Experts of a small language model.
Size: 13 layers, vocabulary 4096, 16.5M parameters.
Experts: 96 experts in each of 13 layers, 32 cubed ReLU neurons an expert, 8 picks a token, a sigmoid router, 48 empty slots to pick, a shared expert of 256 neurons.
Training: a variant of Adam for the experts, 309M tokens, 4712 steps.
Below are experts of layer 3 (counted from 0) of a mixture-of-experts language model. Rows are named router (the router's row for the expert), down (a neuron's output weights, with its number) and show model dimensions 0-159. Each number is 128 + 32 x the weight over its row's rms, rounded and kept within 0 to 255. Numbers have three digits each.
Before each expert's rows: a language model's description of what the expert responds to. This comes from a sample of Wikipedia text that the model never trained on.

# expert 50
Periods closing sentences before a new sentence or line break, plus transition words like However, continued, moved, and verbs like last-ed.
router:109172145103133091117069153154159147063101148067123135106158181123172078139089177092130101151119163078115158106179182157144127146115140127163156176127144124119133165090181146142130120181142149086155153162165074123124155074121095118128189108137117163083124164146150150072117093080138093153096078123092156050126169161122096096157160106145192131072172100165161099156052171162091135133146148166086150169115098158071140104141104158134164119136098145127096106124134125125116199156097094
down1:061128097114174103106200099159120150153149142138139108159093148116124168151086147095103083136107165087071110101071167146158100121111087150132097152112078191111135132106155154100114143106145161130150112111154133093123150150221160151167131150116131195128144146081115144148181071129122103080106120108146100117167104185170118143122143112175125126136111142089149105069166098120139101180124128147170116121153148122160065093114156075082039087155066085132132125144182121129184089199136091
down2:098127172147155140004155112160125092179139148148161091102041149091233128136127129169113126134110097131108206142095084195117117096156170137177138092097133102128157109152132148118079086150104109082123104138133102064159092125173068137137099154091110168132096135136173125184135113109124114135108103180151147167153113124119081150116116153173124182170120107087161129061082126108107174155170102116105144091129147100157125107102143100148149106163143101122143093109156152134142126161097183
down3:107115168111096175123154164115084147132130063135180139138121140161198161107138183116093123093162114079111120162163090105138144148143128124138096085166104111088116165098106152167132166132161098130116090094122138120129112109133071112105121084150124101157132119169064126128192139117195131039072135101087153219064096094154147177093134155081074177148131136150115098148135117163175175152069122129129120128147148073083132132168091128083182137177152090121093160158135175088091126108156120
down4:149154096151071166163104149224091129107067138134081167122166172136123119149168144095080122150125116134126126119150121136097104146121175141107116146093172099083151159123108075119159202094090121133146141094134139151144156172106119131132079154171115158105130176070103138166095140139139196183144141171120074116177163168195091130110086115131115144058117155132092128126119179091106099167139110140120092099116149123086153087061098128035094144152099172093130140125152092140188157172113153
down5:101133109123093152123096104165170174141152046147132123150171158169189142193143163153159095100141095168152138097100101114111159089150092142173174081084077168127112165159110134108135149110134113096160209093129093097076209128109076152179082142170127186138124127157150141076158143125117141135101138094142099082101155180149090183153116127098159086067156102092121087138091110088086104144153154090136130154154131169113186193156132104088169151144108135162170139091164155117126120108143124
down6:112130091144107088097110120100149122119125175160164147171100135050119160214175131097142117110089111116186087225079094125185152153139154057103141161104132107070170107089181092166130053092114153093137088164136115180112172114094121170123182125182107136140148159124137115131116127165061131132076120133164126143174117045129129134122123150105158106113111107128131126128098146107123140163101105090089078108165139109064170132142132191138136107106066138133086121115140138129132168095098162
down7:170127114208103038056153110113077103103135116164122137130115126087152154125114115119191082113133123045161120122132118111166110103118130065155128116163164147098203180057101156137078086111139117119104107097168111140161137096116090154132158137168098121173130160110113137179129131114112160137095077121144115128126097152132143090071106106118100104090147083147108113128091082171109025143136115188079126089077174118117131172184094104105117121133099138107120106166126134073155165127102084
down8:162151073142123127072092137122164089165062098066107137134151103129127103129156121133156152120148114167183087115136119058116115135115064105125121140168115116129107100138129125170101103110117128111166165080155127095144181128103123086119112138091090164098099116169086165106137197156109169106201106064151182135082146115093157125073140127059097085108082087108177122173156121042136120183136057148137149174160096164133132115123148114123136194178114122132083130141181164182133096138126156
down9:146154160126150131144148138090178171101154113155171155159166129097149127172139104131128170147105102068167110158118112095165181051110124112165125136182156119133114158103141086102067110093141140071131082183152136147137153093139156108061131150141121123116169157130111132124168153126148103080175120072090099179171119125175131143167119079179143094120145155143167104099133130159114189148147077072134139200165096120169118107150163170132212100088185127115126169161122137122148069140156042
down10:161117162111161116113098140105188153120145210136113072153092164117124136145184130151094132126102102133086129157147164127141123153108127149065115107052155108168192167101125145120147128088147180077156118121096175176107138191194104119142137150154115097137150078101144148104183196158110152169140119090175107152148143075155121090111154129105089081174102094155125099134139124166117158111166162105191092119125149159090098127107104124132146183162043106128172168080145084088081113114184149
down11:131072161148116214181138110129172156143132145172060105140105165111168133109097141158094142132177183087124076106159111087111152055114124069097151133123133131155163110170123135130111109150137142137102179120125110125148084170128141111180184121089115153146074136160110109103131140106127156069128150113154066095136165150137157150068164207107169168128097136136175113102118178147164186171124106083146155127166204151148152079142151113133162121202111168112117107104161107134144168071093093
down12:130107122126119105044123126119125156171140146131126163189147167100137078118126121167159206094142156122095175091099165088086103180143159105125129143098143125149156167076134096163107087128152121041148129102087104122173106120148157181122091110075113130108125102114166104120171109151122170147069029108101161070085139128090124066124140149084144128111076145113143072140092119130130162196153139129149097125094153114126149168084173157095149155114073167106111130155192111128158131183110178
down13:075126081089127123134165084117086180140172130133092130111138121091156104139099091144136159108107127185118095100122087063130155116149112094159101095017173131132132117105116173125136163126065172064091060135125137122121119081138151133097119150154185134115128177143176106094116168157126114130124151119130137099058079078100131087145131125183139129151077118099088159173121124121145201158146154142153121111137089171065156163120070124151185141126125145155117069183114169069142121135104190
down14:066138202163140095170137147133135116167134126170114111148090134094157135116123107101212150165102133071159169134137177155147133138093104107123118111065084093162160152147139121163130115156085118108136171120113110127122164119063137126077121117114122154151156199123111111152083138083114127116123109111122130139174090097036166115071110093125123067112067145166134049133107189128141162124170102146109115123103142168109131075190102131075147051148142076160089113158108126135121087169186164
down15:122094160079108152063208108118104105141146069188114195136109092155119151128165133092100044108136050136142168170127143103093146113137124093132173152167105154087077147129126130134139136157121127110152113137171159108110182123087089155181099166158171168145117111139089176141133149152165158141120196167137104136064135121085147177117127180123098136172090089117175158126101104112123082106127127097098141141095187099198133106175091122170155121185131169148126169130116144149103155082181130
down16:163126147175157108099127086127103105130055106145190139162160112077141101123152166106077130114125104152043122187089166115200147137182124209174068123130151163109147151131153106098112185158082105143103062164139140146096175114103145107141211185129112153125100174173132111149114107123135105049117128135150186124074199118106097110107148133138163105181123154141102127181113102082118147147158148115099138140093128130120134157119097145101152128170108106125120057067152114127143162120129145
down17:136091159157117161059135091136108093088094103159165207129117144027119165107140167161083135143158101126106145072130127134163183206168083133147098129107162138100129106114155173141149098172171112130147102142140131149173134128161103141142108116144085099130173097147071121127161085149147146088099077122164114114136147076133105168154123102115217070113136150147134178146169154128167105109071102121156097137134134104124121118155101134118203109231120108188159141107141134134150166095135083
down18:148154109083152140199128084122100155191177184113159107162137130115147115172142119138161126166073162137120107147138139153138110166204104123090124114083130134118095161127153112143112169154128058130109120227079065095186144120180153167205126155142175181100133158094125107100159117182129111177117104077115088148177144181051089122132124131129137118096119094135109115174086113124123119143117106154160151167098135173167156133149116147091085130148117064148070107087127107151160148110163089
down19:168140080094101179080154104173117115101112105188170035121110155144092111151084143187165197129080108173144161125139099090156134111115149150117096122104182169130179121130086138211120089142142098113101095134070158106154156101167127136068082147143103147123100112125126154090166185057162122123153074116143117102118089093125109124121099160142085111192115130190153125076178165134084156164110078168106127138113138143143107080143127120123160093145155123116071109132118127172154104164071135
down20:071163122107135117097145131157064176194076088151152168167125081147074133171112161132160166111144156125180175129127124134101123111100082111117129136134150147068104156082178145101146117052112080114102104108106142074151135166173134132137109147119107117123168064107171124188133190111101110144142123102062074142110099080117126112087141133150207159149137153179138062126107126104162112094160113124125176090129183169158130058112085101121147142116118165136064132164112142196104116090145136
down21:103159039105096161156139112111132089148129100129155089113118152137078132076108085076170116091133099170135145106128182113142105164096122180120135152136109147134167213147105187169141104123138134145112185178106082174100116109105124157098115123124098116098117158120142082090145141166159043072130090106062168093129145079158182138112134127130195181097137121134147109103130133142189114134183131120160146183128087142148161155111114069055145160160152113186106162142081152160167141170122127
down22:169118114172136110091110129171063169114038171126109123103118079134138112144138096159156084088130111147123115170088158191118080130109143101141183165192171185136063165165119114181117130099161106128109116196084102140082149067093122121121023126144075117156121152120161162100119078175096110061144108059099110104119070143134108151124133162138134149119132088137116136136134079133134059113122119106183127130138126107147084108158107089127133120106119156164162178116114077132104163125150099
down23:072128076146180124121146127070173142128129144083093102084132108122189151087110147130142104066168127145151167162128106185122152167119083086112112152133106144160114124106146094156092152122079085159094136130170088106174129113178158114097143118147121128076115183156193159083103099102163136064098098191136144130124130073127133104147101163170180119080190194100080150128127143133180096159140159162199114114173110105166149136152186070109164139134104150133159089128157132085087128077161148
down24:146115114136150131093179071125142139139151076121137158183124129047092177154144130122118144152159163177114189066170140129100149111070065112126170157123114172128135129118153170145142072072120143154134177143188175180151125127115124192158179168156146084115080132121120073138141143145093087186105114138145079102139126144112141122124116094166143090162151190109188120134131150149125057113104119114128115097152170102118162105114129133127200096130064114210185114128131133128168159177106170
down25:132170112116209126104160117145105154140166186101129216108075121088172148140112139116181122083155124165185096153141101121179122108087125096202142171157116103123119114151159127074102139168165123104049154085164131133152136157145117119157105111115156143157167101129122147188115120121153185116089142126075113136172077137122118172149136122147168144121104155160102137151075164105128080144065160141137141127110138133128140172176154168109118135196103140140089141117028143106061083125072170
down26:177104174114117168130135165159113099156143090178167150113132151076142151171126110158172186132153133118111131151164093139148154078167112124161182133102075125157093095093103132136130118153133138084143126073143127116131139172169149100147108153109123069109136029102119124130177147108090103191093134094157147158140115098097182092079120096134140101080139120110072071169133126157110213178108121094132095118155133116076188167087098082061099101070152096109105124128151158137144112187150187
down27:170152079185159104110082102140131130140142126091184131186133176089136165085145157155142097161103084068135119149164124112170088119113147145123202077074125142110136127131138142121112095125101155096199087123150100157200114089157149123177115154127159155126081095137146106097068118137135098129190093084097147167146151110116103043131124203173151100143158160127137153095096045140111117159156087148167124132096087121155100072156174094098097146112105175144146139155152126124151173071099149
down28:090144103133146089100142064175138136145158065150154169174130061105183127153089122185152152117102102081141086155145128110132112164095121059115093114132091097170047129127147087155103123091104155127084124174170129176129076070170175117085097182132102187142143152125067128090113081114091151126119116147118081128170134084146122134180133130063168096131148126081162170116115099133114087110162130101188142108086146117192119158093151151096145162136146136168075158093104125129144123083141084

# expert 37
Word pieces and names in discography, award and media lists, such as won, wrote, Silver, Sound'board', Distingu'ished'.
router:079166094112133190136077081147160147171118124075175156133160171104146144172153154158118146159103145088182165117116155079154137113109068114098119153118103129129120119107130119185130098104102141078047107150088133147144152105138120117057097166163138189111102161158094129117152074125141118106107117107105097113147136084069184101147095084071116112080116091178154122117146144145104180199175083162121157117132109162087163115080075096109195126161174158162112094096098093146135150185107120
down0:107195137098135148098141088101114162116115126098100132107108106124118127092091120132111153142068109169121099135083102144097122147220171118070142115174107135100127128149070095143208143114129145111111123131155112180147115036144181104144141106121156088126161123081112148126077123133103134144045085102132099168102046124121080121122186118142153168146049130160126139102196138094159118156099104104084177082130162063149122150195125104115148147158075116123128090135157153127150078098130087
down1:110154128070093150162149136166146166093133146036224045153055094115098162152176136110093131099150149152110153107122134132127125161125172101077129076101081112123139098165125144122149153118118115152141110204149145152131130116138180134176179096113121109131113106117139087156064089163117162106124121127068133095139159099111143139104138152097088083104114081117084170131079128162149161068094114112166146203100162156156146118145167108090112120126132071167144080065136123172132147083086127
down2:088132135129112150107124175142154172105104109099088092136116099142099193128101113096156165148168174093085194178123089113155142100134182080133115141144132138131091107088081108115092132052037141109094132068114075143156154113127123123157103120122083112167121082180124077141091131123092122143088144062087120082145095135113122139130148181112165113053158159117100154081124118136109118175089093075110077099135133125143133123068152168114099130099110174087198056077141117140119095166100136
down3:079166166157143113104146083084122160149086109162100081146182149113085156122137137168132159085079120121093112158104181098090155186100149104062153155154127137116119070133118074142124090087129106099089150119184154092094136165134126158127125174152113124119193096164095111159086139142142116123136114107107119164093086180120145070064092098059129133096122116128100161122165107171122080149145207133160106119044091129077081144078125110143149100140086144152104136147180121128137195089165170
down4:111138156147119169148169054133120069140145108129139124091171138127145100173074125170136135127166127171151167125119126135113137176089102146149098084084154117084117107127107144132117142162097121083100198113100102135036170084160098074113086169130085154161102143136149138144135139105139089120110129101197145065115184156148113103077108100107147082066069150064164120137140100173132156183129096190156119123163136160152165127138055163091142103130148122087068079086111088113182163137136133
down5:154137150170126111147120126098174160110121153108098148102152120107118136114139132118119161086177147158165149156165092087162116051098103077148105109103163162141149058084154071157108100161100154163123194044137156100154052082120142121174177081102124158099140117095110114158100168108192196128159123135133082194136120100157128117141083129143110100108135160130141165098186141086127118148105107108100148130160111186093172159148122127134158115133157169134094041082155101051152133103096150
down6:170134112071162159085095108092156141111111053119126096099132162093157113125177142158170132150152172087157094202118097116158127169135136144131109112078095114131071119148093118097122137129126108180116155158095148161085169201112119181193154169109160160136103147159073101115058141091085120132127218130100150107140145196083125106075118168140076122119100064161166135103129130123086101131157171154101108101090169203103168098144149128141100109143102151153109099077149144114139105138149088
down7:123149168110162152163081121159086108088117145090117098174130134080090071094096218168099167095150089103135140100168028135109139127102101181134130135150121167160118153134171101106142113109128125083119118115094088106101145121100116127114102122188182131074081134143156179056116156088097100071128109115123151106181149135174076181097133088186145101164129156162128165101171146173097103086117153192146108121140112154152126137144129139112150086153135072085088135180105132099169135137087079
down8:120162135133079152097153090147192129148170136167099086172123150103144108116131133096187144136131127091172163092188116123108118150052146109083113095135100119100142153191164164131140156103173079172165192127153064165186096090144167135140065095180124135129146155096212133115143201102148116128122100117110101107124117125112119116097151164131134136174169086153102113122139145132116144148148200098181150143119062132129115113166080179166137185052138106154125114107084089156114136070118110
down9:137115086110058098134099163082210162129165117177180171120173115117104089174124150106101165122084098083145113146157103098109149087178117124147156061107096125145103127109137123159180152121097131135104102132202099159150161168155151169154156126139095115160133131094131117111118121117100093113152151086106161137090144176120146174138164122147123166178119133111128115068159117086155051100132200080114092192104168170086188144130081077137067106118164090119097111093173109111139162155082152
down10:056129098155226124136105158113150168091102161102109149101175139151137127111124170118103166200134192140151113142147092110124131159198083084118119121056204188149174168113125103118152142133172132119178140094085123147138123141135148173128126173109145129127164083150158186078176117126137078124172197154122083139168142121153102128125152095074135145155101133164102107142046120080089097072132174157094102128153081109127087158135123122130153151144129098115080110128162182095143135146160131
down11:105081129103068110096137099091160148176130097097110123114127164144130127195085146103168104105143179124132170153160102098162140169127092101127164139089139150116150188054113113099087068084146115157140092100075175164139067147224206208146152144108116083143170170095136092129064163121139133123072164095115136158128143067130130176138121163142109138116127174127094157125125139135093174080146129082153169164148123138144138098110172092134111148124156125096127097151143143125176097164066138
down12:070180137075139179099102144143128191122145151090107137169164119159096189157166190121096134134142074137119208133130148108155171146165203114144141132166137171095108139109128080102138095109119142129071163087137095119138081120106162144141155154194153110132155141150177153094127146157099164106173152150172100122156158139108088099115073119117137106195173152199136133104122099110120086126108104111139105123121126141126053113061145129102134138066230145127130072099158110167140110085146144
down13:143103110163053123149164116129084126112103158081161134150084129112163066089129129165134170172182149143186138134091128103186146139104113124127117127193085154132138089141128171115073190167159196167101106107115138123119109161100124129128185129137122142150133093136141146134147148121119130103171103094113180140165155163141081059088103167192126115139114102157166156096170092148179137123094180151137144116186118072093164104202091145187171138101165078121165180175157127152101122164080147
down14:105150137091171132105147153149095125106147151137076153087145133102155137159127222080170095127176157137176139159187128142148095132127137118098073183076152115093154129119176089125131143097134138136127099077109140108074128176076101184093194081170141182171196189145072147101147118116118149169130097168104184148162092160120129187068187064150094154128062125161107157123146111124099128115148133179125124131105155162132126133133059132107142154148106132139086095126120094153084141101092134
down15:155134094077125076057097118120107146104099118105089136071095134148113108118114139131108097196155144152165124153143145156168153117194136132163066116121099147160181116068184162080126120120089169198165156181120108140115101171110102107132138083195132126164186085111126175102119143149171131119094091224127089138081155129158220173136144093156125115126135152138094147160116156086077135115100167137128133174147133141146175103099128168158113115081165090160118140151101141134188163128103153
down16:114182087221136108157118140133143078110157190148075095101082108199121115081073121121190110157132120109180128090140141156153121067166137147092114065146150112126167132147161138169197111115096138132128145141105183108099150152123147148167174159164106032095121130171101121164147122140109186128128091083139123131147101157158169108132099091103147109101146138096185103101095114137146102138134089121164152112159097099063192136131101085127140147085151163038109077151155122150113115126120122
down17:078117151127113107065126139098093101078125148161141102134124171114156133117169160150173150112113170206126128136119125133124111253136134124159085105112134088137178188119173156138172147132158142091177156114138112112058162144150180142119165127137139082133167094075146124131083107098162153153115151159142117139101162080158111057157213142107119170137098161069134055087115134123137110110129133165087148094094105145074170086192095153118136095129071113094129139133089166100121138100103147
down18:135167122168114170146119072119139133111124140173119138147119168129133171178144153185137158147138085105211075150093162083163120119120109108101154137144062091171124129191094160105146165094103220182108132128121095150157110170136096074094129129202131153152101116153167104130133100127122065143182116126153129141151112206084118107102105119156102109108121148198180157107109136183135132151138117122119055072132110202117130119099157131164102185106164078157169119111177097150137095105147140
down19:110141153109170116137105113177084120124205150118133062162120095102091137136113131082098081074065068127167139149108095173142129114116133052129132100158115118134122132159124121142171128107141146149137117068104092110168148149097109098163117166100127161130154135131115180069136052100145073182143055169185113137122128096100128184071137149145068170118124172102101118159158079210080096119161159120172127140136080098143096102135126153127127126140175050118132101089159142139091164112109165
down20:144151176094063112114082109117137026104077067107114152085139139137157136159158138170116113106199080090165140137077138160116139164078144140102139094093158120055092152058053176118110123138088122129119127120140176130134109085158096112098135122094130103109105143156151177119126123083107157124111119122129165172142168149152184174117118106118135100134105142087114134118080151177068083094125165113121156119090129159146142123069085116164057139170118125061119110089173161163144107084171119
down21:137075160157179148150119117116135142136140127126123119126153151114111165175090143126122075177131154130155154099117079121125133124132232098142132101095126097127143101100108059144140104147136105146075168123166153091103101134141130126069127162123145117092073143168170170119121137080062074137079154091165164130135123139128130137036110135089116110187116091207167054174144091148158119072141144191180098121152109107184148107111114143145137089079102133163084140196120164138188152104158111
down22:097119164155205099071128126115151070148069076129100057105131108119147096166144145101162155100080157129108146137121089143111134137114158121129175116118132141194163138110110201154106135128091151097145184127072106109161173150171141093114180099178082104172120167088127107117119092107134104099090102120112072113105109127128145108130224118127159070092080119128095170061091052116075084117130178140159140121126154136116109113159103130110099118168191081157162122117089120097094103118139175
down23:193090116121104173136173124132166174144149148142148195111155122107152085072117156161142111164071122075182150129094104112104163096083156108091123157162064139092112117097173139101160124151134129185099157113124107100180096071052123087171051128105099119135083113122139172128152117126135193095165059121177160164167178188122156092109144071081136102125145155082165134117133134113142080145090107157137096153133147163122153091164167101126098072091123100135157126124117103142148140125130192
down24:162155100078125137181097142104143142126174106128083153096101113100162177107112127123116129154188158112138117088211060120101116084080155114084121129134071138087153194183177174102114140121137143141154125139152094134133144141205145128138174128137111075138175108165127067194089162156111216115118077098155155075140185139115161063152152103109145098133162108171112126075132130190109101140134137103094130078116113130094158120111041126103170133153157124138123154166121122164166147097134139
down25:138132125097129095156158168104165169116126155071135086089075132103181071152123137165069152134105189166119135170194150123136159117172147116193136100104066115122176112166154082140099058082148134115146136114124169086103142107173139201147132103078114175140112176152175150148144158136091169159125139106129113157138177144132123151146087132144087118130119123139133139092147131136123231083061115124158120142119121133103135097074107102108098098159176135071156127144152134163195127207084112
down26:176131079036143151104150154139117099112190159139119123110111074112161129129101148123090089164134080155112144081209144129136146140056147080096133101159105142150111128100141198104137121136157129090144144143171111120105134108149201094134164153053086168089153113151180116152139141185129170098185157154125107116157128151118147113061129153159128114151075133126139134187082170151134178081137106127156149136110101086210117135123156156127153103142144084068125101103172094121139086056107094
down27:154098102115111155112169121117155150101134130148168085094141133133076139132138142188158089142063091106147131100160088158201123189144171160113100141111086110081147102101088111133170122175222080144144175177080169121201111119208152124112134125127118111100134169173139146129120103152149141094147171057079117148108117071116110117077159171168121114169144094141076202158129148121136126135144199137142086121140077115165134113141147094148170127101131186129093118151117077156168118114134086

# expert 2
Early pieces of words and names, often after a capital initial, plus motion verbs such as flew, went, go, as in B-ad, Sl-am.
router:132161112163106172144105033157170144166136171127124154091138188101162129194084128173132090113131153127128164156126089061168076150116115119124120156107088119125104126085078115127080149072127088091053176171139149115133102117163098141099107148132150096164159170165103130098142162082137130135102109163108187106088111120139087120108141135104150110089088101121159079100146176166171176148160112166174109104070150116108168155062070156128140121141191110198159090092121131116164165152130141
down0:122114128135081133170065145107100107133164108115155122094116125114126119139126046144114112139190080121187110130110054102133162108119160110119165170171161147104117082152108130137139147111071075113123135104076090199107129105112137086149093132129105137181101113175131132106112191110089117139139104123081126160102069176082118160120108071121110108154185097097069090164130130082115167125095103135126099140173141072108196068120083106107081116149180044109137139121093132150140122185196125
down1:165057121128095134093179138121073094128095128116096103107155155133161094160141128136121156192158144139179105151131126173109128087173151115190166102154124128151087094074132118140108144186137132161099159123141151091104118107126130137117049143122136101132077154166204123191180064082182127130101154148128166119152177148078172120103093111150195172045118131143141139165045109150141157113099071138092151136127165129130186114172088099108107098141098120122123073125174128173105147132137160
down2:135195107105069171155135124140151085136081100140098157095064096114089094099042154112128100115099150127094111120155053124125116142126132150085103141133134108155145091133140128138161054063127067104079127170178140122134096113089145134139109130167162115172073145146123108141112098046117078132118191086115116122152100155092120136148142092170162090069090091115080154138136076093155103144189095112103101090125109157156178153105177085113135151166112155127166119165121170160090164167096163
down3:081095183121033095130174106186138095115099117110116132146117127168145149107185159174108160111117154129093111096132137158155141198116067133067110094119127141166102160068141168172104093153176156093142163098073138135139142133206113072144099062090070117141049186162139094115105147137124166130103138109093171117096171164145122090129113107135081153155147124083144132122165123063127118119095147145151125118134088124107130115144144135052122120110113137108110155091143148098195095146181083
down4:142169140120141144128096127139109101191130202125135122163172090118155167151120139118123124135186171107104085114162134147146093123149128168158104049110114107176150150124149080114155117117122153182153123115167115080115133117122046108152131133119135149197161134085095133117066148212182147115073157128111162108166085092092153142160181136172142123188129135114159099175133158092122176161181093135128121147187154110072116101076087048131156157104163123099148099058110143103101129182140102
down5:153137178128134167188138072169123107097125110109154165125105100134164136104190139097141103201144133127149096160157061118210116083127113070156127127146163115076104159142153125151138136091116150128128132156191113130119138120110078075119039107147107114095103088138088077177106111132157159124122114200110120134203168097093115094092157092080104151125168141097154126150137183131119174186135100112090175119129178078055112153125103111141116059136099148105090190140120145147111156146113151
down6:115134150118090164104123115180153136175063124150166071124129148144174168175096101136150103117137134127116124132115073100121163150078172143113146139121130149156133189114186156142085116099113116142143180135131155121125163154185196111095178141070101100099088109162186039167097110091124165125162103130133158118123156110092163093099138148195151192080109100103148139065067114098096112171132100163161136145136145139158168142097088166123060157119112047119140103130113078158149074141118089
down7:155155143133162179121138142061111114078112131100147175105092145102178097078147119143090102170091096084172137193114108121134107107133155121132127124137127100153146134159145060095187124115116151165128123113169091142164136116185128089058101123105106151103095107096075141052117095135207156136126164090160062093145125149111121079131138153152082169152143155114131124104095149090085100143218140118157199174122135180164088178109125162119121123123144131119072066104116172134137067099085125
down8:145098114153124159136123105120124096133086099100093110148173099129124052093145060154096141120136118132095163142144145145103120132142159141163116135192136099145087110110180127165132163151173125179184142061131169097141175105155131117147204160053127136101110132131116132163132165121113197166137205119113120113123132130162112081142174080149136154159152154082137186156149134120139084089098189061102136125110156132075116132234112192138082173119112155083132061171128159098150138114137122
down9:137117141152093097167155130122119200138132130102139115111106176099170093163102131123125072089144124117189216060174092134197114192133084154132119210135103149160110124124089118133142082103090192106135120072115126113159082165169125073137143163175148146142100136085094126128084155147137099141150102110165100101088138108153077133108109163168140098136092133114167090135132165142066107121141174104117103151075155140188161078204128146179108129140155113101115070188105127133139183109131133
down10:075100058105071148107179167105104123103021126127092176126139101125143076145130151087123114113134083148109144103138092141160113095129157066116101121129139141156095119102095131148145149154129128157174090116124117123135122079139066166116055094130066079152081122169091094135140126180159129099132116131091153156192146125087127146125123164102148102166134089190126162158116195105105144105065122189109135117124135190111051125167135165077132176083103116073069104131097120135120137162150128
down11:148155073105162137116154107134204101129081196214118081128129150153167104158156154088116116150116188116174164120184159129151110128129078109172090096090172142145155144119143132168107107093086159139187150162084160143118112177164141147096120136105103210084159141148152059102202110122121155148139105149103148155072124122189116140131142136104130078103152083125132131125145168126139166182140107081169110100141146103165135107121135108107176137088121109184135100172140118214107127139107194
down12:116190128120127140134157132123145151098140144091107133093210136103164077109099080103135126129148047173142080116096092123118128116101158130086181123150158162106111143156125063124197118104145159154106095152048119134119105128164172141166105123143171071112114115107159126104065099120178100069112157094132119077157121089093124079145189104161158102138100131102162098155084110116128066157121158106135174080133070170073119123134175099169127113090138121071164147108097192154161097155151179
down13:152167180136142110146169165121112122170195092155050142095214083113132087189149152127143129108132170160098119086137162174081110123073154116161107137126169108142108127103129133136079088142119128105103137056087182133177104101140126160084146150118101124097140099169121123162086183158139139140147207138117122109122091158146140088082108135197175092097119124128137144175099110149131103129101126107143117166100168125138111096100211115138139151175082155149110120161181062097128074082162076
down14:173178098156149134173132147110165150125139155150104081101146193090130078193123141114152120135155139131157186092140048126157104178161123122145152177165132119185149102124120088193114118115170101123115168154136128128159147102103150138130106122204142110153160142222106120150162130130107114189158129145079153024110111161105145099130096108175160071165148083161147141099110105065133148162122163153123135188108109191094116113141118192120174167099104162137161111124152108152116172098099134
down15:115073180139121149142208085138106117123176130082162148078090105086108153105107186148159137148120151131176131077141107091129106137096145119140092103138116099202158189111143133180148107066126167126109150118104113110156125156153101152090120126126167097134154112134082100178134178106143124025147185112099092118154117161055150122077194153102141082121129111086208094100119131184108113121089165119116185174133138111078170170116156108174155137102115110148138074110122117140155089157139153
down16:083082132109147074110126080172141085126141153139089163126148137146154120139145116209089101114149146111121122123159185113192126131145107086053108100088100073170146133156114118100124179129139150118137177158026112145151104066170102149122123201114164114164100103133125091161187114103128126080084118142145116127154133104146136152148148095204121090145088150090177147171137091142102128194157078115139115102142141151139116178173105080079137122076145177139164082161113084117102160160162163
down17:087151160096180105180151077141160133126166149165102069192159158111216153080130161136119126089107147134154145159144122115150124160109104130164133096106134161102131202128110149073110119105115099106133174101158139143132178085178135117184130152153151153086036131174097165092157084110093177080163125088111144150150108115146128097109131071069148087159186129156096185126113150130187140090172134159155129086146164116173162109104131165099117151208129133104151124115095117117103089143178127
down18:163127167121081132127058128150084105200089050109105158089185148160127091166144115149123136110129068128137143118081130121083087146078129075080148158055173065173089126137163173156113112101171083129129107194116145100140095160128093146130083158189140148153117159125106124156118159119168082138116124118125104125096161150152164106188120088147099108080080114098121140170141127115151125127099199145117153176104159163167144176099070164177147115101138157089080124150171140076112120113134101
down19:077120089151189134066128098108081165096085159115079115156157134137146128132122117097159131092094104105122116152206131128094127145100120097147134084134122145060158099133062159148129142117124115132135077104179130109136186108139131118135080137115126123119125089159128150095095165144177149144110119133113073178185111164195087134145096116140068151109149174071063180189138143150117163202098107136154169108128081127120143092084136142103169110088097164131084191110139151108165231141153121
down20:175124140155098136151097146164135150156154143117132117090143140114113122110131190161153039173175094097077138112114078138153089091167113112137184111111121117137111114125185171119083131180180117106046131158091165099197083111132075081127144163104130096115183076161069072136148096121199072120122111166160122166185157102127116159139151111172129102110117128179138106148139114150155136120089092151063174144096164137161120146068127097130119133078152133088119154123066168095102167155119132
down21:085163143087155126145207150044099129104108086059121120118167136130134116125101154122152120079146138166127154132205113151070095167157158177121159098085063123170110130099165114079214111090064111099145160130138068084144173097140139113141107150130119099099067170136127119131131096063126143131109097161077106121114095148104181092105132147126177113077104119146130088111184122147120132193163155115129184124106145179163141136117092166108185124140154161126097107094121127071160135131168142
down22:145145126122184116124098138136114155082150104140143120103142147097041136102085168071071139101096106134088134092132103092161171150113114153163091176171183144068163127108085082164162059115098178126127113136121128177091169132104124160119060137170113129120122121149167119127092132137067183130147134092152050162096069164183118132179095109164120078168101057103082110181178137170117113107112135117147153154112115134178128151126146153115160054100114148107129103086121118119138191093136133
down23:097096143113095138126131123096149155148100129114140129143112163156115143161159174097082054070122145144129130109136072144129072114136096089113170148176164126156118121147207123108096162162078134089189174157103158142081197124163150147096110148135172111147135156151145177135140148111147144199140158145073136137182187174106138158158095194153118140116128109147133114097110170067158139152074141150155151092151182160150098125126142092137197123044123137151141165108166077191156109123058128
down24:146153092131137186130138143096139124109083195108133117122174062156158139129163107184166152145162132070110097140124084085086155137085085118078107132052165175104169110196174150093103185172098079064119089057089133083121149115153178135129134108124170098076103096112110112212146105143138103144141113073115133093114143093117139103079104157191165140113116095096118128140140125093142128100136139166179128113092136095139182157108131159151145074050138165144097139083137144137146118140134145
down25:099137149159173153137192159163070102140129195112142127159147124139080129091120109089097172097108106126135140141126117154124123114193054153122097103147146162032180182171187141194146107105101077129120148139134161143118140118142140144157102138102150083144153157178079166108142081112146133160120119118119153156103099125142050091178010157098120091141099133119117135115087132060159145141129078111169149105076091085156095124088143088127161089131166097141144157108156126148159148136105144
down26:149110160108131144065146144133089082080110150114082100130162179123111077128097163142150138092126105090119142119092091171114116194103163077188130127161154152098156129162142120070095056091150087156126128066084138094140122133181100091100151145150124147132184155105093167151098137138174167137146175104111095110172100138106165115114157122102131091148153063079115130166106207151104132216128139136128173160075114209144105120109083099165175135147103135134098065159091139111118092147160129
down27:172137143131152149142084093195183159203142191115107076152167149149116090143125102117108111206109103132161106105125118109194122138130142174152126137090055138142079154157082134119103132078129139117091154129099142106099106164181108128108133134167131192201164083100133113129145126044138157121081124123098134119119141106098155123096127141133062109117091134115114155128138143133084082197146174122124123096156143108114138161157145167094069104124157170194136086140110176191136219124145117